config = dict(
    experts_per_token=8,
    moe_layers=[4, 5, 6, 7, 8, 9, 10, 11, 12],
    routed_scale=9.58,
    positions='rope',
    qk_norm=False,
    attn_scale=0.0884,
    init='uniform',
    init_std_qkv=0.0236,
    optimizer='adamw',
    weight_decay=0.32,
    warmup_steps=299,
    schedule='wsd',
    batch_tokens=[32768, 65536, 131072],
    train_tokens=434700000,
)
Below are experts of layer 6 (counted from 0) of a mixture-of-experts language model. Rows are named router (the router's row for the expert) and show model dimensions 128-255. Each number is 500 + 50 x the weight over its row's rms, rounded and kept within 0 to 999. Numbers have three digits each.
After each expert's rows: "comes after" lists some tokens at least twice as common just before its tokens as in all text. This comes from a sample of Wikipedia text that the model never trained on. Tokens count by the router's weight.

# expert 126
router:548472498558502573421458470596412424470474567445592542555494448485525422492565490515480544574564473565537547525591435467477425535502560484589538519580548461597556538485449445456451441601528513487587484511494511531586429445440559543525508434611532471449540527488435487474464594448503430548474547527522516571568494392509488441525506511539564462440540556559430502546500476517463515442465
comes after: " 1", "s", " 2", " 3", " 4", " 6"

# expert 41
router:536478579531459453517429475489425550520454561506422474451527601576455448446483582540441518562436520473494426446432481559539487515492565423507499576540433526491417439551515421515401571563520493482474522479493472512416498463532458572507483504499619527409446434502521586610455571474482450483493473442541370426504440593550507472463528562559439515479538544528542471422577574588544580457515
comes after: " of", " In", " in", " and", "_{", " P"

# expert 106
router:512545510542521612477483471537550530495545505450515450577446421476489469475556464561517482549577492541448459463539457439532549468555530475460543583457486474554487475535580503569560462477460551497556526597418489592590518503586557505577465508495436516464473580498585538412548506548514569537564482542531525553434465451487503491605562540485564463489512551411464613489585402462520505444439
comes after: ".", "\n", "\"", ").", " However", "$"

# expert 61
router:532571488518510517527541518549499449454444536539504527553495549463486593386496504425567477523468500573531471506508551497531441537532485486503511499458452549465522473581488516514445588539430471492496522489465495520394518403409452476478477514502462459604429555496411521478515470496479586538427442495506499416482507431523527568527539473462438516478505484474617420465491441463624459551486
comes after: " He", " he", " and", " has", "ed", " She"

# expert 95
router:461527603460434430418404460452474522450396547504476505465511571541433479433385516464480575601425504578519456512537472562530524438459522513414490536561547570439498419499549461489440471474521493523547466491575492514529466591447470563479468507472569506489538385485455425583497550405418497542493544576503516537464521507408508556510506503555528593439607424583488529502542515614585440500449
comes after: "\n", ":", ")", "°", " 19", "–20"

# expert 98
router:480514464512517470530409485459499504501428390504542560499542541428563581584408482429535500499520531447582537456562489489529555488528433478474433542533563429528578457487520591515401562463574485456428482598455594465424519514482549488481584468445541397507484393554470503476436462423451406478471458501497528490545499477444493548541528405480468559455530472535421495531455513444504418563520
comes after: " his", "th", " her", " ", " to", " their"

# expert 185
router:445499583486508538503514558426500488462552552489453545512552517498493509401497555502519475486428579484411513481413593465441530497454519423538431542460554526520443499467511546559447464475555473525411565458491506510472451479538484449567557578385535505510564398473461426532524523534454476455447550457618463460479582557482544432543456595546426525541397502436564522578491569511500507463530
comes after: "s", "h", "ra", "b", "il", "k"

# expert 27
router:480409530470552457519528557395528473418515426580461472548504376503516549554511512540560540580441547475577546575499563485558455472407422450507500464504472452490402523543494502585461460537478560574466474613544572448499530426481488436437513556470415501503410555528482513479442510513473558469435522523496518464603451479458595550495409592456488507528458512432511458478468460492596473542604
comes after: " to", " ", " re", " can", " would", " not"

# expert 149
router:523482447430490530453514505534467492599574487500497522499435427558618443512570525561530442466445521444439431506490568407452506473479557388429503366478444450509451503546459439489513506493517461482468541450452569435505523602461568504486472575457570533515381511474567488532583449516529470426416441495539458535546621579438406481530514502563534534507410598524504476452480524500562434552508
comes after: "|", "s", " ", "ing", "les", "es"

# expert 111
router:415421529615503535495500465502433512528519475538512458535614440433586465518486530519444470585498513502602525512505492526442509431493471469460541598480456461428486555582534490541446535596528562506526578530418433489511493453542403461560513463498461444496384518435490591538513514507540453443497455456541511527539449537480527603482508506504544371505491554507505521471528446523513574489442
comes after: "\n", " (", " to", " \"", " ", " for"

# expert 8
router:510478565475467578431469467494452582537556495496537458470608537486476505476515552548487487523438565514469472506454623471389601471401517476494420496560492522471451548470427558515470460384552528515543499444501483438469491396512524484447484558487452483467608545453501465486451466554435468453456516431495518452474470558594583517525470504534431465592494494478492598479607395587463522458505
comes after: " 19", ".", " 18", " John", " (19", " William"

# expert 5
router:546428468542525457469424519471526577452470558504512535455497488554555506458556527537445521435565459481526445551498506573550469508494474433457468519536521523482568588515580476522454457537497389471524510579615544436498469576450527531450423550474571540487562456517443453526576507493493480407486450524492474552515455601546523430528399488479384540520431495564530562426431510564494575450424
comes after: " |", " ", ".", "–", ";", " 1"

# expert 138
router:476476450487519574501512522421519456535553591588471431472452511574507528497478534487482350507564532413559553516567419546475398528516487470513490429557488418477490597536571560553509535534534510501504506536529396506510498482565446509475551377553476477448550568512483578468501600510505504454519535424430542488410433599460536524521465494524461420528493482500581540525522564527449437469509
comes after: " a", " an", " A", " An", "A", " \""

# expert 64
router:504477431475528538475499518493505429659491490485504383504538472466478560524508483512546475557477528559456532561506526416466426533464506539506564495433457547451494490590509432485613548601530504590544455540491426537543586510509379484474475414559424496507471488421609640554488475537490552484487426523490577529575409559514475518457562578460501511554536515433470486537466522498468526555503
comes after: ",", " ", "-", ":", " |", " as"

# expert 143
router:472439568492413469478485563445460537544508596401489417525512530486489445523529513447454557577557532550546446501556479549459577427482535466488458523549468558560474436559483516483457501550484430529459468446424460477494495418614475401553511453506516544437440524568486465578424598547546480497540483465536474564572519462524491411446394534523503441474389499527505484464540564467516518534612
comes after: " in", " of", " 19", "c", " 18", " In"

# expert 110
router:522456497628502516518512519523546478587496519549579452497455539463371468573461489439457456556551442406520556513585421566465429479519485588532452480523479442475414518545570563437548491530552490476504436601612430477536512499509497499473468388561540415373576570500478581480481561548472538517504503523502507537552468512511443455570545473471513505467478532491548527540524555467433471501498
comes after: " a", " an", " A", " An", "A", " No"

# expert 22
router:432443573492550574576496528451531540486535555477499477459486431569506516502597549515476551450555411494486578556423532451567398593513576384474487427531509522551479575475522437512548492550475524403493523536547591495437495466514451493523485527437584479565566431522552527432521515554478432437483513408467521541493480538467552513443406468569479457421417491503531540601453468480496541477444
comes after: " ", " |", " (", " −", ")", ";"

# expert 78
router:434488485434466495472461513510502538452509555442520423539446410532555426472542454480511510545510433440415525515478648529529519513505553488530484527586528447537453486615592471523513523532460364453497515476446593506531472424503502455495507535557448554596449454495511502480415444546550550526472488507569542507605431421554503484492431579402479458570454575438461427522463528516517495490560
comes after: " ", "s", " was", " is", " were", " be"

# expert 122
router:491517570607448525523439466562486455405507578528606536573586546477463376450428565569577549564520517564498492528495427442514507427456481530498515505433459527482523461474437474410468537549461552418465455440506541571460566489461496503497485555498580481494572633495457545451431542573514472589521480574552489472531528436511462519563526466587544523456551398473449421472498489519505438526564
comes after: "s", ",", "\"", " such", "es", ")"

# expert 86
router:430471523532573461566606559408545485415378554476504531396459443521472588477545441543569444492511427491586532557431440494577469487471517570564544523529509566507546526437555508553554555510442483451487505509486563481593478565595461549499443455470539477584461480483531458520494471427530558398545558532509524472492451515523553500371496392515487535487426467544531501576464537450501535477506
comes after: " |", ";", " 0", ")", " —", " 2"

# expert 83
router:546440533489525451413440514500421555514475480529570552403509444519565531434467493524410559468592478557546489462515465478437489533503510501483505572548517542562512557476560535488406459456541493495562474490544475541446458524446521578474476458541595553498577396522460457569436470403442514440438476530558488504495449481541542453521533584449537514429452428499439502450490572542488484453520
comes after: "–", "–1", "-", ",", "–0", " 1"

# expert 181
router:396505479445467520513490569452480462536489568553502536448436425485472594473501471464494576525545491483542542463494462504495512444457529555561475485505544406573502500480465497480580540498547460521440452467564521483630481479466548551516406466533516463511584438511389468537582613492549568472486559430549544512509539501487449503449469489563473507403423547513602522502490499503485438498468
comes after: " the", " a", " ", " an", " km", " mi"

# expert 19
router:465608488443454607540483472440460431478479488563433542480453586452508512482526545528583502490519443448519516471511448485506577533442470513577535592522522477503566535449541532459544538559580505521441464501435522608483459544585503581566543413549488568481467511540550558557497548559527470481555451523472455588502454556457487444532488518549500538442580570424465469445505586484491561442515
comes after: " the", " The", " ", "The", " U", "the"

# expert 10
router:423481378462549562524503515439591469473559540595483480477465423434557518463434457637543494499511533599572463475593445445527532434475541482470546558523520399496577550516486386466498478428518440485384540480441519585610561456484487382449556495519380554504429549498546608433592474584519474537523536494432489526543559425461524560499521505484594485509549511481528465517491522485578476578530
comes after: " the", " this", " This", " ", " which", " that"

# expert 31
router:462470554547450541480461510461418415617389488422477462462512454539466511475534529538433448522490467535558537486424528507509431532510480549577586512504540520438453569547498611601458565620474467479467470525509528509499480525584504555560517458498590470548478443545487448534498500414543625317427473550504512431447419550554393523484524423536524485461511539504449496494455483514534578430494
comes after: " (", ",", " ", " |", "-", " was"

# expert 144
router:484470451473497555549467454500586463573607482508539395597490449528550514530509505595455524530492510498503430567459501517529503473419596460433537509569542549498492462439435451468495420420538525408438599509476443490484459472549448477617558446520472502494444498520487562422467633506596401551493482459482491492479548571461449572473440499493476375546561560581529484564598414531456525591583
comes after: " of", "ing", " to", " that", " in", " for"

# expert 65
router:410434462486472540450514560475531476565561572487529484537443392509565458509508513422475518471547513489518520536542511514475503502499470548607504471555569480524397503536543537513552518584478352541479427517459578495561466441567472435515548464535446524545518476518458541404432577538578543518465486440533542511456472502595485524489400459439549590457472530479510479549421490513453436532439
comes after: " ", " is", " a", " f", " are", " w"

# expert 161
router:522591524545505430528441494523425561473495487485416512545396528584420495517459481546510547489472485438490514577462452494483480605452483435524512527452503568529538432427475541570557450489500546570551493507501516524528450637554503566566470511528476517465533455478549471555591524509434377511553391512422464482442391483422504492459494554482559566432523569509489554472412510479459520558473
comes after: " |", ")", "\n", " =", ".", "---|---|---|---|"

# expert 104
router:552407455429453484501521533409553530525503564561502553480496453507539477544569415499497531523506499521403463510461441562419518548506463522590426431492545525520522493450476571473524440465425525477418552489609510498537408538452471550544481563510532472397611438528500507413480526462492433351498493467565519439441484650547404395534539537452441498517482542543540518522495561476443464532512
comes after: " |", " a", " the", " an", " one", " /"

# expert 87
router:546545492503482427548505478549447615456573507494522586502558455521491439499479467526506540539437438522525483404458459449550438440544514506477445555469476511514545522551448476425446626529461515538459557459509449422394523465437547499456505595498488488482464519420465652597477499548437492527503550500560447518543578465503600548505503423558536376483526436506500427414447485537518481529512
comes after: "s", "ation", "ment", "ity", "ence", "y"

# expert 7
router:451629572441580589549421576525569526474469522510469466585474397541465475530471616546512537507599515496449507494532549540495507497535596465528493509413451479516526480541473561508500503493470535502503486578593517537503474412515437500557484499487411483494489465586607485382447445437548496469507464475477467555536519509494555469532448572464511503502561522435431492512505504446461507487544
comes after: " and", ",", "av", " de", " re", " to"

# expert 54
router:552535552483470437494591520528518495445567408496461566582560620474437561495469580521542391439525501512479422506455511511453579483528559515486439440458437535511479501443422553528434482447480465457558555466489466456474415453444482413517501536552515426457565552452543494441569497520512607531468509519528455465499600460512498528502577457444505472515496461509543486453579478508478482555461
comes after: "or", "d", "er", "r", "ar", "ed"

# expert 180
router:590513597492520463602479414451444503430392480510490529491498497588501542513612460488556500467558512495508511555512591464571464569543511452538464466463511546465576509479474495533500547512443457537510435475477566486455541633527534527414494510496493554590524530554428431567562420528516585534494475486396478498511471502495466497459492524365400540561478564498490466577474473525588564502471
comes after: " |", "\n", " He", " he", " and", " team"

# expert 146
router:496525448510461534522498526489578478488588485478557570527507501461522453527494584540508459411537525483489473466514409465493508445519564580518469465480542443575594478440447453442541517500555450548452465509537526577569427445433588488523550506432559459378537469541503516427462550508476474509533528483508539530451528446468466416535442467606544484494386462466542496492561523500482430533582
comes after: " the", "th", " The", "The", " first", "ed"

# expert 39
router:501514471519483546554513523512565552471448402536501470451551539529377510487503575488448482515524418459457530592386554418563446469485540453508457542585549538572553521478444501432569495438525494426558501447541456558447436528554480511565461505504474588543543541545476460447493485552437533549515571428504606441545517510461509580434581448543450443479471501527461448499538446497457615560437
comes after: ".", ",", " of", " and", "'", " in"

# expert 20
router:478451606461505462570549525401410491436472452554447504542456445472569562566511502502489517570455541540579521486549531574530489558502449439569505459446518498504402533549544540601402493515451493530431552530486547498441518411489506496461534511465403588541458525586444441517489475501501496519399514518494566490590459437474524550386457589420466491482433502463487457442436517555584464517592
comes after: " to", " would", " not", " re", " can", " who"

# expert 6
router:427535459454460561539524445423539520486569543554461526411471508476525552417452510453484392455469580498505498453573432453506464455466497471423401461544513427482581527469540456519468455502541442588509473557425417500558537415445529549437487466581428466507531512455494518560556567571491469538552525532555555528560510458531486479616480482506579490505516492507476541452547565521537458459544
comes after: " the", " a", " The", " 19", " his", "The"

# expert 71
router:520454435440505499533543551483530488614394479520422503480431506464501531507598480544611469476514449518526484499431477451524449545543505485499608491447561528509502430562440476546603505589516455438470480505519483434530519601623458458463485350489540478495433514498515463581488414446502539394459529525564514438444447577501568494502575498545442503472468516453534491559513437463502590445416
comes after: " |", "|", "-", " S", " C", " P"

# expert 164
router:566512481497471462547533555446596489521525535516491589573499509500531517490552428481541492526458384517488535481419550515438383541432460539451394508498471512570468459538516543486516449464491468483484482541522514465451528565687506514524496587502569561511489423477508469556465440492376546483536506479527449462458520533486490482534382546538464548565494479519499523518436525486487564405474
comes after: "s", "es", "c", "y", "S", "les"

# expert 166
router:514462431550509497474566544490511534504592461448555578477523494481532443447538507529462503445470485433401531451518404485526545424552464531510448488507534438495530509541528516512426497448518498503499488541475547474534443509453558552467562596508561412434476450530515568484436493452450463481535538518496400479449504567462406431527439441564534583618468510528530500448520576542478436466566
comes after: " New", " The", " the", "th", " All", " World"

# expert 190
router:494528508479547504521560571415541559458561554440402537514437518494451502508519528527537535431447462562451488471458568542456408491532461453524438466554512579625487481456483524605496423463512426479524491378469485527494523471555475479571544564438479564521600424554490478487491455540448463429493451427578529531452513439440570469503432573486390587555485490452538543480463554526505443551542
comes after: "s", "z", "b", "k", "ra", "y"

# expert 102
router:497569550566504430448529558553452544518602538435457532504467433493443503463508460557517539486444498419448473503507452414445532570452465499483436512436472536506494449471512485510521538510493586577503594548517499530405536536544528483517460552478435477561553433458529501544483535553489458538565432411537512497404455462427485428444507571424558476478442568539542555456480410419430480458463
comes after: "\n", ")", ".", "==", "===", " =="

# expert 52
router:594500487433548535639500457554489440499580483443554487593458551477536386563571458541528500401527428449516520601526509466473547486471484551506495437491431562423476517481520476533514403399492510557537454560521572482486549482401510462464567587450569459545466541527588506426475503478499547512574464583454443485478454510444536508483506468439440563601539457528444477488521464511502448515533
comes after: "\"", " |", ";", ")", " —", "son"

# expert 58
router:609421536465570437514561492404470529403401513453421526466453531569467567467538431505552449434521489471592475560472540499479467580519484520512552525506525595496579471436513486525491506457415364521509521472489608416570493563446524429463455485558522531517548474483443458579556467415534485421453586511505453532530445549546475500478518382499425459485525499448495496554433536487499516460467
comes after: " ", "00", " 0", "k", "–1", "–0"

# expert 130
router:488405456547560503559504506548583404501485527486494419485466496412456429557575488471485461480537442472586587493479526517518475508469479543512604534531443447458499477567486471598569565446501486430494442589512509512476479650580469470517483419590490448464466472569545567453492465421469414428556485572520526463523470572474493488471481511482527570534540519462533477478521547510475547541446
comes after: " A", " S", " W", " E", " K", " B"

# expert 33
router:623453486601503495529523536393474527433474533480530500444496545537473511445538444542557529429465529480536526559463500505529497534588435491486449413512497603462550498444440524480467429463472507525478471456636562456490485595519371440413438498483513540468586559561518594494565488446458486442526487585477509543545532491584531488496480481545427541594511490450580400465493482515441625582514
comes after: "A", "S", "R", "E", "N", "T"

# expert 172
router:552466409477496521501489470441487488468533498522549477507475455536496478473530485544504436516443478466580488584409473439383430511430478481498558552574487527593550532485518512532495494538570491484524481432479494480500474542553443389541532434584488478461535512497544453378553527495476512404503526374445557539369480547433581444530457480547520383522508486427598553503507502526511429514512
comes after: "-", "\\", "/", ".", "1", "2"

# expert 97
router:487425524551468501539526505461426467579492528461503528521443547446543492485516510434471518524498509472544434517570490596441529454469497460513502481458542566513448493624457498536497479592496454534465395518587430536574477454608505390577505439495459510386476463522453448498501589562563534478508482487476448537517527553504478503491516534502462513443448482524512514501548585482488561533508
comes after: " in", " In", "In", " into", " re", " of"

# expert 142
router:442477524490440587464391431520523426625457516531473450563531509444506461563517542537497486520646420534466484501462515487368542444444478474528595493502473478527512480557489497500579469510529515504482494568528501514531470547456402470551440482528546445442518489449517517448535559550539458426447476505532553470477419522528495481531520458504485452455574596491493574539527445462443580538518
comes after: " (", " ", " \"", "'", " p", " c"

# expert 141
router:508446515571613469497507521429532521434513384551547551551514435468553433567540442504459544520449520473469460558513543571548484500490446454484475518505528383462542532589493528507475584489453538491452508583563573443438474512489518474446572550501503424498560469593438486373495475463376421464474498562537551466501473547474518450546422548477497545577496484393453451500499480491550480521533
comes after: " I", "'", " he", "I", " You", " to"

# expert 155
router:468457436410478571496461588439490474579490639514498447468550472464494539594490535558556518549523534460501573546419400461548457468514479526550518519459500565544503403511512521610609547570526513536426439468569501502509432566489450477536589388487466523431499490434488562390467545456538509463518470444592518451424493550459508513409489517516527481457441495450599508555497539539475524512432
comes after: " the", ":", " named", " The", "The", "-"

# expert 49
router:535434411431557477542455474447561472557463519435497401585485495492546567561530479517589458523600462478551429561439519403412435576458471458515607479426519555536526420479470538574567525493490530496405472485529489519541450573492377455577482392491500482500514524437530507403535547447534509374456560418524527525420444566462532554486525462555436420503528465432622608539468483422449455497505
comes after: " ", "-", " \"", ":", "/", "\\"

# expert 159
router:510531401491589511471561527477539449481517416491497502496420464507562521520546533565546415404480480424530511560597439467507531487492471564529499435496538420534544589478553470512597518457599399544492483526450514472536526561445568586438554412496451532454484529500578615561540429477581454478538560619454463543503457619467403464535534416550508516521548561531506453498479567533465515511509
comes after: " the", " The", " a", " ", "The", " c"

# expert 139
router:547512430499595515593485462596449475469550410512550454501493528473510454540508458466442581479466476463507496471599496491573584469498458540532589438472481465449520563489492462467526442432458536498594525535552560579490550579475570557553565550474557460578380543488580571432487498512562547532500516561423457567534506484428434531472522511470476574572512486508463447467377469540542424496580
comes after: "\"", "\n", ")", " film", " album", " It"

# expert 154
router:480563449408569571524531530521506460547514481496437488414495526468513552513477443524553468513518463490483504496566450519474562534470516574546461518479441454531541502457504503516576506426573457479458448580518507504585561447464514534556525440370498460483506494538525576534478486497575495428465576537509464546474464553527418438541500406607455456497505578536462467418534616493450549499554
comes after: " the", " The", " a", "The", " c", " f"

# expert 103
router:508604479482500504428493544571611470510600502440490472578493466474519446504580567536579422512541528463492453438547438444459536540496496466434580435552412498467432547494487435555558473483540494451579540493460481570438484620456557534463411477475603531540508593411595541473480428468551483473475465572492457525528585544457556452473503566481495506525548494494522548452552490485545463494606
comes after: "|", "\n", "20", " 19", "-", " 4"

# expert 182
router:484467529550568582482554553493507504492551508452514597515481515453539472393562479461470512457520459497438550580489461532548540577548496462455471496552512489502539602422495500460428457486471459503568440510431584458564526578505516466417500445437595486445560465571455491509593500498527445490433521476519445480542504491558559466430481491451420509451521441572506516519452548534422626438443
comes after: " 1", " 2", " 0", " 3", " 4", " 9"

# expert 77
router:531473456538552440412520474477549439468450507446567532416432376548445589503448502464531472551405521442615538531516478441471501452467554539497557567545588510554497571448511448424525571513505438587490491400490520470503451484431519542500483411511533513526461444427543509565457513373496504482503482443525464528493498601507494466483537393510556490453433482498502520485513543523534430475459
comes after: " ", "-", "00", "50", "5", "000"

# expert 40
router:428476431469506489536462434546529518504429470534414508460483555450592557565457510463510461484553454447541543452584432487525533487492417583568514599471551413526554525536559464514578553552562412437431521514451515505467498515528581534493561402499418484491485470472475511482553536477560474541573475490535559484501514458535451554460518384571567511427578544581526392485477559442505528549511
comes after: " the", " his", " its", " The", " their", " of"

# expert 80
router:381510486406510544516470434571562409447439455504512448492504475495363529503539484447578557571468469500601554509390474418536445527434418472450529533481528598555552463494450601477594474520475544517533458423535568584513528523537431478508581497487494461537501421458482463456522470523490518505521490451527599516448488542427571510453555437527535545474516489591571504437424454500451459485491
comes after: ",", ")", "),", " |", ";", " and"

# expert 107
router:542421523632493433438458427470481509540398530498518510512431562527571404514559471538434487523437465487592490468554417518456459484501547532515577546485427523459480582539484518514423539580489516536478545519458507533467448529479499509571516462469530493479354465460579586570485531369542369475527427568458361522452488598478455496554484518536529439535496534515503536410440544482542473536491
comes after: " on", " of", " in", " for", " at", " to"

# expert 188
router:577433425554476541600543478503544495552445552467553480543448465503488521486512409505478565465560492465575504511455536613551463513533519456383582460452544456468572422514537424453540460473454518467415439505593567516539454486530402425528421375454470478491544538478546463427520451461468586424535455488498602472462438516488520495495451454560456481452458529499538555574538531435467540551425
comes after: " |", " ", ";", " —", " 0", "0"

# expert 16
router:415582413452446552527490471459539459520456536518399568491436576438521520475474554566465543492566492559507496469522444494612557561484437526485499599544497451516557471511573410485608535577608457449440465502426490487491497491541538531547561432564432552536516482528539541482532514593536450569611468480523526522551449472519480449521497535513532426448507531502527472468517580527477517437516
comes after: " the", " The", "The", " ", " its", " be"

# expert 99
router:517494465481481525476452477557512406549435421494526423504474588518486501560538489382531524530486478469581592517446554485453473486505468635480578481411403461431523526552486595510453442477497541511498471536541519563537515588490450554544448439487598478550424438467541490553466605469507530379501458521466489519518411593438467527518596490524397568449569512504486500499498485520522439449439
comes after: " ", " (", "\n", "-", " |", " –"

# expert 153
router:467562553446519546510513540569542416482488474560525444544580515484516464560458461494434499568538461616462479591459441541493494493573535509460555474534419478519505455442431512546539504485508479494454435435466554531460487527578584446515519496417545532521408547514418553490480474540462544543523450497556497546544469433517400484460531426549520453503532491610415553503442453466458587447500
comes after: ".", ",", " where", " that", " when", "ed"

# expert 42
router:512405541588444455594527515521505484472480433458471465535534592484455438539495521439443570503470462451496538528481442502555519449493541464565483561550536592552438521543424491529500484501475536424507470437530455562487462547612425589618528530503507565455486495544482522504455584496438458560525465456482431460563503565442500563386503452511474463522428505570471433436490555576426574561462
comes after: " of", " in", " on", ".", " for", " to"

# expert 45
router:452498490549444466469469430531470514497518530451549410441521561491418523541529555503447461418462606512503528423528506595477559536445421430470415443552431480460540511441495469569495455492516465432590446504431446440440479495611417567431469508514522564490555495568532435567466442525493395538478473571487476587560480529526542504502444586434509503557547466577518604444554450476495518461523
comes after: " 19", "20", " (19", "–20", " 18", "–19"

# expert 128
router:488418450468484493482489517446588448545497508549552412477500490430507485504474478444455545571553537564423480543435434478429502558518486519558451512448465504480437464502521566547442422474447547490455637504565343559522509544463407565610490502516542482464425445444517542476398494452517466263491436452588514463522439560491429513506503540452482433523492574555461496480500536544470485501549
comes after: " |", ",", " and", " of", " to", " for"

# expert 170
router:479496532576504376507471448521475505502521492487434536490418481503443481447543489544456522472540443439565507563531532494498562538544449523550525566402564511430552475446532533466514432563473546565463496510530499493495542620526581524463393480479495537508473432521516510577635456493498461450517430470477489466467434451548512497484505393480466537461453566517560444401403477441449620492503
comes after: " |", "\n", "---|---|---|---|", ")", "|", "–0"

# expert 113
router:499545614548451480540449469540434517517430552486491582483513558458504444491527401508473598512425540534502623446422517482434480560433537509551442592512463527575441490514458580461420482485435506527575495492512461558520547498563556561566401543520573472497518472456490469626460463486396565503549503528491497500548455449501491470511473536455511493487559545482508484409441472577514528417509
comes after: "s", ",", "ia", " United", "land", " California"

# expert 156
router:490513534557440481498452432472443579500421547455421465475444471587459542568369477501527535541464502449434525529422518528562580477501482478416480523432513557551512454529598485560573569449457566570469533492536490438526431559550427447544484520478439544577547417494547468527575561502448489558586425489514464510431477443427437472461525504527572563421479578567516570563478518426537476547457
comes after: " |", ")", "\n", ".", ";", " information"

# expert 101
router:459508538562551516569554585492487549496503489536494576494474498523555498543456487451515622536470416527409548562479530549516474529448499380549364527605503398557535479507512542524495521532541489405521552532529574524399441432572489552525573525447522464597521394580405393437421478506429480482425488450434564531492433483525468430491429583461459553537526498494415484481479517461500556477579
comes after: "s", " had", " has", " he", " have", "ra"

# expert 109
router:501629434512518477458524461444428562523549546560558579468448514501517506565484534467469442444544499453621468477531534454452525378556480456571490516435533456500438454518454507516442525498507459489417531538424503470552556448432537521455417414468496477462507476435489576591549589546521487489531589393460421580576568525516505543495552502592529469493529492456542516451621513527506429521503
comes after: "al", " ", "ic", "ical", "tic", "ial"

# expert 76
router:436546496455443550506445611563564476586524454487464542471589494476519533431414517512607474524477445533476563518430487500508478465545528506597573510455518498453522508503476442461615582585417477505503481440562463490561438432567412555499519400496514464546455503484490438449533527519541623533576579557565486429492553503535493502530567510461502529446429503505497452611459403523513485548428
comes after: ",", " Location", "-", " and", " is", "ed"

# expert 1
router:553398615559462440501491505477400521454416513540422461551475436471467519555538495453518536594387507503625499491441533586545461482486440509503539542446423574545414540583469518552418498645432492570504553552529505585471537484602508471522513491458456512478427451499486485598548532416475446500463489505492458478515469556462520571431497567488525472556459541487452476423498533497525559492466
comes after: " to", " in", " ", " of", " To", " T"

# expert 68
router:553509535439465419475582452547512525503420442464456446483385599476394532460457514414527513610451470555531422511542469515535495550514462508466572494500544552542512468536495484485471465517427401477549450508542498499521514569479515530487443407468493488504484401471498456563506438392478559518459546587498413554409506491404449526579561404497505574452562466529476510502532559492621434477437
comes after: "-", " 0", "up", "–", "cc", " O"

# expert 32
router:439481516579537515407480517518484410661488470487491404521581474470479514552490499495475389512600567494580587539565412447557433512483548548479601471475425467476486554460509535521496524507525574444573451487477456558466523533450437467457479523530536452479416544491514562480417515508524551399502488518487553534510553549466557514496592473581500463454521449431540492467620397491550568496412
comes after: "\n", "A", "==", "C", ".", "P"

# expert 75
router:419500499457472477472493538448432538513535553495511402481492424543518498507551461448516482483458464591447576544495597510500400532443448479607490461524479486466439526549582490487552541562459441572539483485457531477604582399537500435513577531544419514616551535468445534528492482529499616507429460442523577525536460401552489496433508501432463575565503575488499448485517504379583511513548
comes after: " was", " is", " ", " were", " are", " been"

# expert 184
router:504462484532502544533519480538467447607449410539504505450490507546568524455564463544425466533504546434636428492469460575529531489551539534550556524477548459473459538584441433518428533515490481441484550487480449513533506518477535533542503439481553346473480478529503439471505486433538458517460522581488499369499516534506490549434572505511394408473483544584522459430560465534463558490457
comes after: " by", " to", " of", " for", " |", " with"